config.yaml
n_experts: 32
moe_layers: [0, 1, 2, 3, 4, 5, 6, 7, 8, 9, 10, 11, 12]
routed_scale: 2.5
norm: "rmsnorm"
norm_place: "pre"
norm_eps: 1e-05
positions: "rope"
init_std_o: 0.0
init_std_down: 0.0
optimizer: "soap_variant"
beta2: 0.95
max_grad_norm: 1.0
batch_tokens: 65536
dataset: "wikipedia_en"
Below are experts of layer 6 (counted from 0) of a mixture-of-experts language model. Rows are named router (the router's row for the expert) and show model dimensions 96-191. Each number is 128 + 24 x the weight over its row's rms, rounded and kept within 0 to 255.
Before each expert's rows: "mostly gets" lists some tokens that are sent to it at least half of the time. This comes from a sample of Wikipedia text that the model never trained on.

# expert 28
mostly gets: " In", " the", "The", " in", " The", "In"
router [131 148 141 176 147 101 144  90 115  97 108 118 133  95 130 155 103 112 141 211  83 118  96 151 108 122 110 136 145  84 143 126 112 107  78 150 143  78  87 169 103 127 152 131  98 105 103 166 131 132  81 137 131  96  93 124 112 168 106  82 131 155 117 114  79  99 132 161 132 106 131 118 119  86 144 119  42 108 111 166 172 161  80 125 138 120 114 114 102 113 120 156 122 158 132 115]

# expert 11
mostly gets: "|", ");", " |", ").", ";", "\"."
router [146  83 125 134 118 123 138 191 168 120 123 141 144 117 128 131 116 108 148 152 112 179 132 121 132 136 126 120 143 101 135 131  94 160 140 143 118 135  98 136 176 168  97 116 122 127 141 134 119 152 113 152 133 131 110 134 100 151 145 148 122  98 116 154  65 148 148  93 104 178  77  53 164 111 204 103 138 153 102 153 129 120 120 103  86 135 118 141 149 124 151 150 124  86 138 115]

# expert 13
mostly gets: "\n", "===", "==", " ==", " ===", "===="
router [139 148 139 116 126 147 161 125 160  97 109 153 149 145 106 125 122  75 125 145 130 140 134 125 135 138 115 100 142 123 118 142 118 140 126 124  86 102 115 131 160  99 110 129 135 123 134 145  82 146  88 138  60 147 152 107 130 135 141 101 110 172 161  92 117 124 138 159 110 118 140  90 119 100 140 151 152 136 107 134 143 125 133 114 141 167 165 145 112 168 126 111 163 129 102 113]

# expert 27
mostly gets: " of", " against", " from", " for", " during", " on"
router [108 122 119 132 113 142 103 132 127 136 110 177  90  81 130  93 132 142 169 175 111 154  80 136 155 143 141 137 129 106 115 139 164 159 141 130 157  90 129 166 150 156 135 120 138 122 116 110 106 155 132 151  66 109 111 131 135 132  88 126 106 156 121 117 107 155 153 147 101 160 142 102 150 106 103 117  99 141 125 108 146 133 129  95 104 142 113 123 121 110 168 178 106 151 137 147]

# expert 21
mostly gets: " c", " v", "Ch", " f", " ch", " pl"
router [128 124 167 144 161 111 122 121 118 110  66 169 135  80 130 145 126 123 134 132 144 127 131 116 126 148 109 136 124  87 125 147 159 150 115 124 127 152 162 146 160 118 110 105  80 159 144 183 122 146 146 159 121 129 102 167 111 165 153 123 122 109 138 108 118 145 112 134 165 119 146 127 155 120 123 111  77 156 113 112 134 134 157 116 111 206  91 112 169 148 128  98 127 124 121 105]

# expert 9
mostly gets: " Robert", "u,", " Jr.", "ton,", " Lemmon", "',"
router [173 101 122 118 114 166  93 154 140 142 119 107 142 128 162 145 126 104 132 126 145 161  92 150  76 120 181 127 117 103 129 140 140 151 128 124 124 131 112 145 111 155 132 103 117  95 105 155 136  88 113 151 115 115 123 107 122 175  91 115 131 139 135 140 130 105 141 113 119 148 103 113 150 124 120 152 145 104 111  96 120 185 127 133 184 112 130 160 181 151 145 107 121 101  86 130]

# expert 7
mostly gets: ",", "s,", "a,", "es,", "),", "e,"
router [149 146  98 142 124 129 123 115 122 111 122 144 134 138 123 148 122 124 176 151 115 124  72 141 141 164 127 133 152 137  79 133 113 158 100 119 121  89 106 155  78 177 135 126  80 101 128 171 103 131 126 121 121 143 134 118 120 125 114 105 136 152 135 137 142  56 114 106 140 119 117  91 123  85 115 138  93 132 118 126 137 115 122  96 155 112  66 142 137 146 102 101 141 172 129 143]

# expert 3
mostly gets: " B", " D", " K", " C", " M", " H"
router [182 134 153 155 135  93 129 106 187  89 105 155 133 115 182 147 115 108 127  88 114 149  95 108 118 118 153 138 131 110 150 128 120 152 141 109 150 131  92 156 131  90 132 126 108  98 157 134 139 136 114 139  89 134  99 128 129 119 142 157 100  97 154 151 119 127 147 119 146 136 136  95 142 147 166 131 101 154 153 108 110 151 156 127 117 134 133 162 103 169 151 124 151 114 150 132]

# expert 5
mostly gets: " \"S", " Sal", " Mount", " Tim", "Al", " Sam"
router [148 145 128 113 111  94 121  99 106  79 120 106 118 138 162 123  84  88 134 141 138 123 135 127 121 172 133 148 119 150  94 167 120 161 117 150 105 105 128 137 207  70 126 133 138 115 119 170 132 123 113 185 128 105 105 113 117 135 164 147  98 117 119 122 125 107 136 153 141 115 143 125 138 141  91 148  88 176 155 141 137 142 110 149 146 141 130 164 124 127  82  89 101 168 140 119]

# expert 0
mostly gets: " China", " Chevrolet", " Japanese", " Greek", " Kingdom", " Thailand"
router [145  51 135 129 103 130  80 186 175 116 114 144 122 113 148 141 106 131 133 147 139 131 100  84  89 118 110 119 168 106 130 150 149 138 136 104 152 103 117 144 142 155 141 127  96  94 148 133 121 128 108 192 114 152 106 137 106 168 127 165  93 147  99 107 103 130 149 136 112 141 124  81 172 127 103 153 177 153 133 126 127 158 153  99 121 124 159 129 125 177 141  98 100 114 100 127]

# expert 22
mostly gets: "==", " JPL", "==See", " also==", " Born:", " =="
router [158 157 119 114 103 125 134 130 124 114 115 132 130  88 161 103 122  90  95 131 125 130 137 126 174 147 133 146 148 139 113 155 192 119  77 145 182 117 102 122 121  61 135 126 105 130 164 129  61 166 101 172 136 157 137 108 142 161 136 104 108 129  86 133 126 119 128 156 132 139 105 114 122  84 174 154 153 109  84 117 142 131  92  99 124 156 117 130 166 139 134 126 137 129 107 133]

# expert 6
mostly gets: " mother", " white", " human", " red", "seud", "ool"
router [108 120 186 138  96 117 171 143 116 128 114 118 104 103 166 174  90 124 108 146 129 133 160 133 130 150 113 130 117 127 109 128 165 139 109 162  94  89 118 106 163 159 137  95 122  88 180 130 150 115 110 122 143 135 130 109  84 145 148  99 126 130 122 168 101  62 137 100 121 153 107 159 121  91 120 173 111 130 110 110 137 153 121 109 106 153  94 119 147 167 139 101  86 104 117 136]

# expert 2
mostly gets: " Michael", " Peter", " David", " Ohio", " Chicago", " Daniel"
router [151  73 149 131 108 124 127 158 123  94 100 124 123  98 162 147 115 103 140 150 150 129  74  84 111 134 143 164 143 134 141 139 126 160 113 113 140 107 129 191 113 153 128  64  80  84 135 129 118 111 101 188 121 141 115  98  94 145 121 210  93 133 131 128 105 120 145 155 112 128  96 111 146 124  95 127 154 151 135 117 127 147 156 115 121 117 125 156 121 176 128 111  78 162 119 135]

# expert 30
mostly gets: " season", " it", " work", " team", " part", "ations"
router [115  88 107 154 119  95 132 180 114 123 118 148 135 130 150 133  91 143 159 157 144 129 109 149 119 128 124  93 162 112  94 125 101 154  91 138 105 133 122 156 137 150 138 106 185 102 166 127 112 132 121 135 140 154 104 116  93 143 106 151 115 144 161 168 164 120 114 166 155 128 111 119 149 108 150 110 146 101  89 189 216 135 131 126 153 127 109 174 114 201 126 116 124 136 130 141]

# expert 16
mostly gets: " 2010", "00", "50", "}", ".2", " 2011"
router [128  91 168 112 124 150  76 163 145 132 123 141 126 132 172 138 103 136 142 132 131 158 119  85 158 133 185 100 169 154 150 123 145 138 100 108 128 132  89  78 136 125 201 135  94 143 164 123 160 160  76 144 127 156 126 122 110 138 133 153 114 130 121 111 114 130 122 138 111 125 134 120 161 121 127 117 180 108 135 131 125 149 161 138 116 140 110 187 106 174 117 102  87  88 102 126]

# expert 24
mostly gets: " Ha", " Ram", " K", " Mc", " Y", " Mor"
router [170 118 141 162 124 114 126 106 107  94 119 106 167 142 168 154 128 105 119 116 148 126 150 117 121 140 167 206 126 103 130 147 142 132 100 154 147 114 127 141 165  94 139 135  96 114 146 152 145 129 116 127 107 128  85 140 122 132 112 132 104 114 165 161  99  88 152 177 130 120 107 128 167 128 131 169 133 132 128 109 123 197  82 132 156 141 132 150 105 139 120 128 109 144 153 119]

# expert 4
mostly gets: " that", " which", " who", " other", " this", " used"
router [118 125 168 146 140 117 106 152 110 128 132  99 150 126 177 182 126 139 160 143 167 124 101 131 148 119 115 141 161 133  98 164 114 131 126  79 124  80 120 148 131 117 140 118 124 138 114 124  81 143 111 114 129 140 115 128 155 151 108 154 116 135 116 123  86 124 147 109 125 173  91 148 151 125 113 159 176 118 110 125 158 131 112 132 159 137 125 162 146 132 118 136 123 124 140 143]

# expert 26
mostly gets: "|", "s.", ").", " |", "\".", "ed."
router [164 115 124 133  81 115 103 167 116 126 120 129 204 108 143 167  90  92 145 160 156 128 147 120 119 128 126 109  92 103 113 127 110 149 135 148 109 120  93 147 158 147 114 119 107 123 146 144  97 100 110 147 134 104  78 139 116 171 103 153 117 134 118 145  88 137 135 123 107 150 140 120 144 137 151 112 101 144  98 147 144 113 152 111 140 128 143 116 118 128 113 169 117 135  94 113]

# expert 15
mostly gets: " his", " the", " to", " with", " by", " its"
router [101 155 162 142 126 125 106 141 113 111 136 171 120 111 141 127 137 123 146 110 110 150  85 151 183 165 145 160 141 102 143 146 135 141 133  91 137  71 120 133 129 147 111 143 171 174 129 112  59 145 132 137  99  86 145 150 134 148 117 123 106 113 153 120 144 105 130 166 136 136 146 108 180 120 114  77  83 138  95 148 144 121  96 115 132 128 118 126 161  73 162 159 156 111 120 155]

# expert 10
mostly gets: "°", " |", " Born:", " (age", " Preceded", "°N"
router [127 113 122 137  99 111  91 163 175 129 124 155 177 114 139 150  92 101 175 146 121 140 153 148  82 116 120 129 147 108 141 108 120 164 146 111 111 128  89 153 127 165 138 112  93  87 151 140 106 116 120 105 131 143 125 143  99 141 143 128 113 120 114 134 101 119 125 111 153 106 105 113 152 142 147 171 115 177  63 136 134  97 109 102 150 132  72 132 154 136  98 117 150 175 126 111]

# expert 1
mostly gets: " American", " States", " University", " U.S.", " British", " District"
router [178  84 125 138  79 157 106 176 124  95  94 154 134 144 137 156 125 140 185 157 168 134 117 155 140 127  95 141 120 122 116 138 116 130  91 100 160 120 113 142 151 116 150 142 142 126 146 127 116 127 113 199 119 147 104 128  83 153 105 158 115 136 187 109 125 138 143 111 119 156 155  85 146 113 166 121 171 136 108 118 151 148  71 103 169 132 155 156 109 218 153 154 136 166  86 151]

# expert 23
mostly gets: "ville", "ini", "ford", " Lemmon", "ley", "ton"
router [102 101 152 105 125 148 117 142  93 109 105 127 160 144 135 100 116  75 142 149 160 171 103  94 100 113 140 147 136  92 142 141 141 154 134 123  86 132  90 178  86 135 141  93 136  81 127 129 102 126 134 160 152 118  81 154 143 131  79  82 126 144 121 156  98  96 143 126 122  88 110  82 145 144 119  93 158 150 139 107 118 162 114 113 141  92 111 125 124 140 141 158 135 110 137 154]

# expert 8
mostly gets: " popular", "istic", "ified", "act", "ative", "ition"
router [ 95 120 147 145  96 121 141 163 143 124 115 164 127  96  85 115 126 158 132 171 117 117 154  93 157 135 120 113 155  93 142 142 112 129 129 120 108 136 129 100 132 117 116  90 135 147 144 157 126 180 111  78 118 135  95 136 101 123 139 120 127 150 102  99 121 128 126 162 139 121 141 120 152 139 117 106 126 170  79 154 156 140 144  94  90 169 157 148 130 134  95 118 154 175 104  85]

# expert 20
mostly gets: "ley", "ville", "son", "ana", "ford", " Lemmon"
router [165  91 116 123 132 165 151 152 151 154 121 152 140 143 108 155 103 135 138 126 148 133 132 158 105 120 125 134 136  64 163 166 119 128 142  96 136 140  88 122 113 137 158 131 155  98 127 116 122 113 110 140  98 136 120 161 119 139  40  93 129 177 150 192 120 123 126 106 119 104 129  96 145 116 102 105 159 140 116  88 142 158 103 120 160 104 137 152 119 172 124 128  84 103  96 175]

# expert 25
mostly gets: "7", " 6", " 4", " 8", "8", " October"
router [143 137 168 101 106 172  90 145 128 143 114 156 157 110 146 112 109 125 131 147 176 151 138 102 173 123 218 108 134 115 114 116 180 144  93 141 133 104 116 106 142 149 178 163  71 124 142 152 106 147  77 129 129 152 161 114 109 136 113 157 110 139 152 152 116 124 141 150 144 112 101 100 148 125 129  95 165 135 160 146 165 164 119 120 150 108 108 178 113 167 130 112  85 129 109 166]

# expert 14
mostly gets: " Street", "osaur", "ensis", " tank", " Creek", " light"
router [184  91 141 136 128 144 132 163 150 125 117 145 129 126 153 140 148 129 168  92 148 146  86  64 103 143 154 121 120 109 139 142 100 155 146 129 140 126  96 115 104 144 139 136 132  75 123 100 133 132 106 122  91 134 108 123  97 134  89 103 110 147 134  78 143 153 151 120 138 147 110 114 131 132 139 170 149 142 132 111 118 154 133 113 141 121 142 119 109 176 154 153 114  67 116 149]

# expert 29
mostly gets: " un", " re", " sp", " st", " r", " inter"
router [159 133 169 142 107  93 126 151 135 120 103 138 142 124 142 159 146 139 133 127 134 136 125 120 111 125 136 127 128 108 106 137 176 176 120 103 123 123 165 144 139  69 147 109  97 131  92 151 141 130 133 152 118 128  92 151  98 150 157 134 109 166 139  99 129 130 142 175 152 116 140 134 120 123 154  90 161 151 122 125 109 176 149 116 151 143 148 115 120 160 159 100 157 131 130 114]

# expert 12
mostly gets: " was", " is", " were", " be", " has", " are"
router [122  90 139 116 129 124 126 140 138 136 140 131 161 138 166 132 112 117 138 137 169 162  95 127 143 145 102 148 108 105 112 115 146 123 156  65  98 118 134 103 131  78 112  95  97 111 132 165 116 120 115 116 100 116 133 119 108 166 121 149 119 124 142 155 101 115 126 121 142 124  77 129 126 124 132 155 168 134 137 132 121 164 126 129 165 150 126 109 123 127 123 143 133 127 123 132]

# expert 31
mostly gets: " football", " First", " second", " Second", " main", " third"
router [159 131 153 150  96  71 146 101 133 118  99 162 157 136 107 137 107 135 131 174 122 127  81 166 141 118 168 124  94  87 131 115 121 135 143 129 113 124 143 104 162 109 168 111 124 138  98 137 154 125 109 173 136 142 109 119 100 131 143 160 119 138 170 158 124 140 152 190 137 103 128 137 140  64 132 111 154 153 107  98 149 108 114 121 149 125 122 126  95 165 114 127  97 183 109 106]

# expert 18
mostly gets: " 6", " 8", " 7", " 5", " 4", " 15"
router [143 118 150 139  98 152  97 138 166 122  93 110 179  99 125 105 123 107 143 116 164 128  94 103 154 138 168 126 133 140 111 131 159 129  98 142 115  88 118 152 109 105 165 149  90 128 141 178 141 125  91 151 128 157 125 113 118 160 141 172 114 123 103 136 108 127 141 153 117 169  86  85 174 138 105 141 123 117 124 124 122 159 165 126 122 118 129 164 112 160 124  91 118 104 127 148]

# expert 17
mostly gets: "ation", "ations", "ated", "ions", "ating", "ics"
router [136  85 131 163 111 111 136 200 150 149 127 163  96 124 109 199  95 125 153 148 157 128 108 108 164 132 126 127 136 119 129 149 137 122 109  94  88 127  83  85 123 162 104 145 164 117 125 128 113 155 141 108 126 135 109 139 138 108  71 144 123 171 134 160 131 152 159 169 115 162 110 131 125 108  93  67 134 112 106 121 155 143 134  88 140 147 140 146 149 160  95 129 144 138 106 161]

# expert 19
mostly gets: " ", " \"", " 0", " down", " −", " “"
router [ 95 127 144 193  74 123 151 109 143 102 104 131 168 143 129 137 120 127 132 153 138  99 114  74  99 137 133 125 145 136  76 124 140 129 114 108 133 126 139 134 121  53 102 133 129 110 150 106 117 131 130 118 104 148 134 134 117 117 114 138 114 131 113  82 129 103 131 136 136 112 161 124 137 131 121 116 146 165 112 170 137 151 154  94  88 135 121 149  75 127  71 117 146 128 137 120]